From a checkpoint of a small mixture-of-experts model trained on Wikipedia.
Size: 15 layers, width 128, vocabulary 8192, 22.1M parameters.
Experts: 128 experts in each of 8 layers, 64 squared SiLU neurons an expert, 2 picks a token, a softmax router.
Below are experts of layer 2 (counted from 0) of a mixture-of-experts language model. Rows are named router (the router's row for the expert), up (a neuron's input weights, with its number), down (a neuron's output weights, with its number) and show model dimensions 64-127. Each number is 128 + 32 x the weight over its row's rms, rounded and kept within 0 to 255. Numbers have three digits each.
After each expert's rows: a language model's description of what the expert responds to; "comes before" lists some tokens at least twice as common just after its tokens as in all text. This comes from a sample of Wikipedia text that the model never trained on. Tokens count by the router's weight.

# expert 9
router:106175079162086181093128109113142177121137162116145131108149122140161196127033146063104124168183111147121072119156148113143129115166216121111108123095160147070089147195156176175099111143140063
up0:151101119089110215159094143085140167144138126121144149168152070118121109136056123105133078146069173088130164139130105220109158138114146144132131108130120103086089180132133155101127130172097177
down0:162148136124125105170091038168136121116086115098105093135129114067122136109047165097183100141122165132155125163131146119134028140116099099175129076099198123116107058135187140099085107126171112
Description: Periods after initials and abbreviations, such as George W. Bush, Ph.D., U.S., No. 8, plus single capital letters like W/L in result tables.
comes before: ".", "S", "D", "C", "DC", "A"

# expert 26
router:186139111176130147136145131105111117137134118149118108156103192101117125157144150100087141142082151079144151151061090090199135109111142139122101158166090131087183105081179097118046152094095183
up0:124084160096150158098130133135108138165122147136150105161126135147144163119126086148135103143160120137092198061115129100112135178070094138113105115077136132125125207145076102131136097085168165
down0:118128139152147145126137128071175085092109100127111099133180103106140211131151120114130177112092118107103155130149142132083133121186113073150175134137155083160142120155086090126150164118122129
Description: Word-ending pieces such as sincere, oeuvre, Staffordshire, and clause-opening words like where, which, because, having, Later, During.
comes before: " the", " he", " they", " it", " she", "en"

# expert 29
router:114130091126123182103118106067101148111157157086111109074142121164143096094150186104171072063154123122165114056174135104152165119140180108109175117088149139120131127092102111092095127120110130
up1:116155134149139101057060044120095108128117111143136105155152121116167182131101143129121137181100145123172136208145105073160166108114163116120146096133097144102091112091124099145128156110102145
down1:186056145171185095117136099102152157133141111111131066094125090101162156142155129117142116101144137120132165143109131080083167155134152042131157132165175133135155064108132105100149193122195120
Description: Single capital letters or pieces inside acronyms and codes, such as time zones (CEST, MDT), UNESCO, INSEE, and chemical formulas.
comes before: "L", ")", "T", "N", " |", "O"

# expert 56
router:172108098155147178098133090144167168127142165100093123104130216132095132104132149108103142103143170121192153145087177046172168127157141087152108167189093105096125187112129153155172100169118139
up0:101129078094170146153116171145159094131105163117184116121145156136149130177147134177126149178105073096094097111110118089164101180116118118169127112134169147162140155074055103017128142137143057
down0:066184156140112156087100137082120141085086142134134053053174124111103148130157152098164152151101131160095140084101115129163118191132136165109089146167164128140159140115075129132087152094160061
Description: Short capitalized words starting infobox fields or table cells, like As, By(e), Won, won, Died, in sports results and data listings.
comes before: " |", "|", ":", "–", " office", "hen"

# expert 15
router:104141114070127092123124082053159105093085112111138113185140141107173137113153108084136133145172132151131213161110114131159134088131140120113144130131132097153122098061141183134176169137188112
up0:159125131148153132094182111118137155152116091094143125166187126113113174151188153142171132104129091112154119110135098136079171141153111105137053100168154119136160094133145135060127095085084134
down0:163123129085145172077115158103125096097103150147107107137106053121069154111149146127132127125192126144134095188074112111145158081145096107098203094117167077127167108169124190171102119179130086
Description: Words inside proper names of countries, institutions and bodies, mainly United in United States/Kingdom, also House, Church, Bank, Brigade, Alabama.
comes before: " States", " Kingdom", ",", " |", ".", " of"

# expert 55
router:095121145084135120174108134146086141162147141098060139154099147119137111141113104080127173091132096099123115175173177095092120110079131117161176147031122125097179124093110136146139178111089102
up0:123152133178116151166090136160113114149135172114156090119178112159062114167055147099076130131088110113157112086122090063107181129099083102116111123163149157148123160120134079115071150164116154
down0:194206141142142139120195079119094130184070118066149116128162137100129181095139143164119127134101151203138124074141108141155124143144126129143122109135100128131119132133112107140161122186103174
Description: The pipe following the first name or label cell in a table row, such as a team, player, country, or year, before the numbers.
comes before: "  ", " 1", " 2", " 3", "\n", " 0"

# expert 53
router:099118139096130166156149147162084178178139149052096130155127162128150117153096086100123103082156176093150164122200105162062127131126193131146141135087117151037143144163170078172100142109150127
up0:140128084071181130093122111133105171138143120142127144116092138108141175102129163122108124112131150148144077141177144132124136124120131169046131151111164120104095152142109186127114167150170152
down0:156165201125178168117146173064097108156157130110115139123168141190153102130146155137101165138131107145128127131090119089117157097109100114186093122165140143162100077111068099139113172119154131
Description: Pipe characters separating cells in Wikipedia tables, especially right after numbers such as ranks, votes or times.
comes before: " 0", "\n", " 1", " 2", "  ", " 3"

# expert 63
router:123157123164116119159106132114121174116184129155137160112101127045140176131135136143117191182078115133230123063087067109130131151114107156191097120097107082075108111149139078091177154131134143
up0:141107187136171108116133090100111139071137152128189152128162099130181076160135124108073134101172146123157149109121090090074115148147136131135154093054184138169114083147106116063084130101142052
down0:096076107112060063095119146049213120102113190145130112124156156109117124112129127161100116124138123060142160077082091152090054135148113120099171113184133159071160183144097090129141119128096104
Description: The infinitive to after adjectives, verbs or nouns (likely to, left to, able to) and modal verbs like would, can, may, should.
comes before: " be", " the", " have", " make", " take", " get"

# expert 52
router:160130136128187110176075046111151167151135076148132146098116104126177123177148144155127117131108095057104127118100140146109115158165130141119151107074161065119078127083129185100205151175146123
up0:110139099187097147098160132139182146079158135117050107069063138108096114107105135105147148132100116119068128129130102173058107121096134123186156092116110137078169097126141120091158160176123147
down0:118146197136112054140124156155086110143169181070171096190175145128114137096067101109122166122100089140166129093183107118168144131154087169151066112138120101152169100090132128155134130111128180
Description: Plural endings -s, -es, -ers, -ies on nouns, often before a comma, period or of: courses, credits, mentors, breeds, figures.
comes before: ",", ".", " of", " and", " in", " were"

# expert 3
router:086175157099112120137142119102110108142126162129140183139139088091118213101154083181125093112099114125175069165118149092125122154168157172132175135181128088160122230122077106084113177099162153
up0:119129081098121112097166120149087131172074138126087158184161112078091133098125113112120142139117155132177115161169141085100145097153096102168147099138117112094137118131133169145153084190112127
down0:155113132064140177136075126068147208121151116103089148091119131162104116122135133148128143136058110142161115173154133160099131060128114146135186192146121166172089091146116104129127134086140119
Description: Line breaks ending an entry in infobox-style lists and tables, before the next field such as Fields:, Years active:, Resting place:.
comes before: "-", "|", " active", "Personal", " Died", " Succeeded"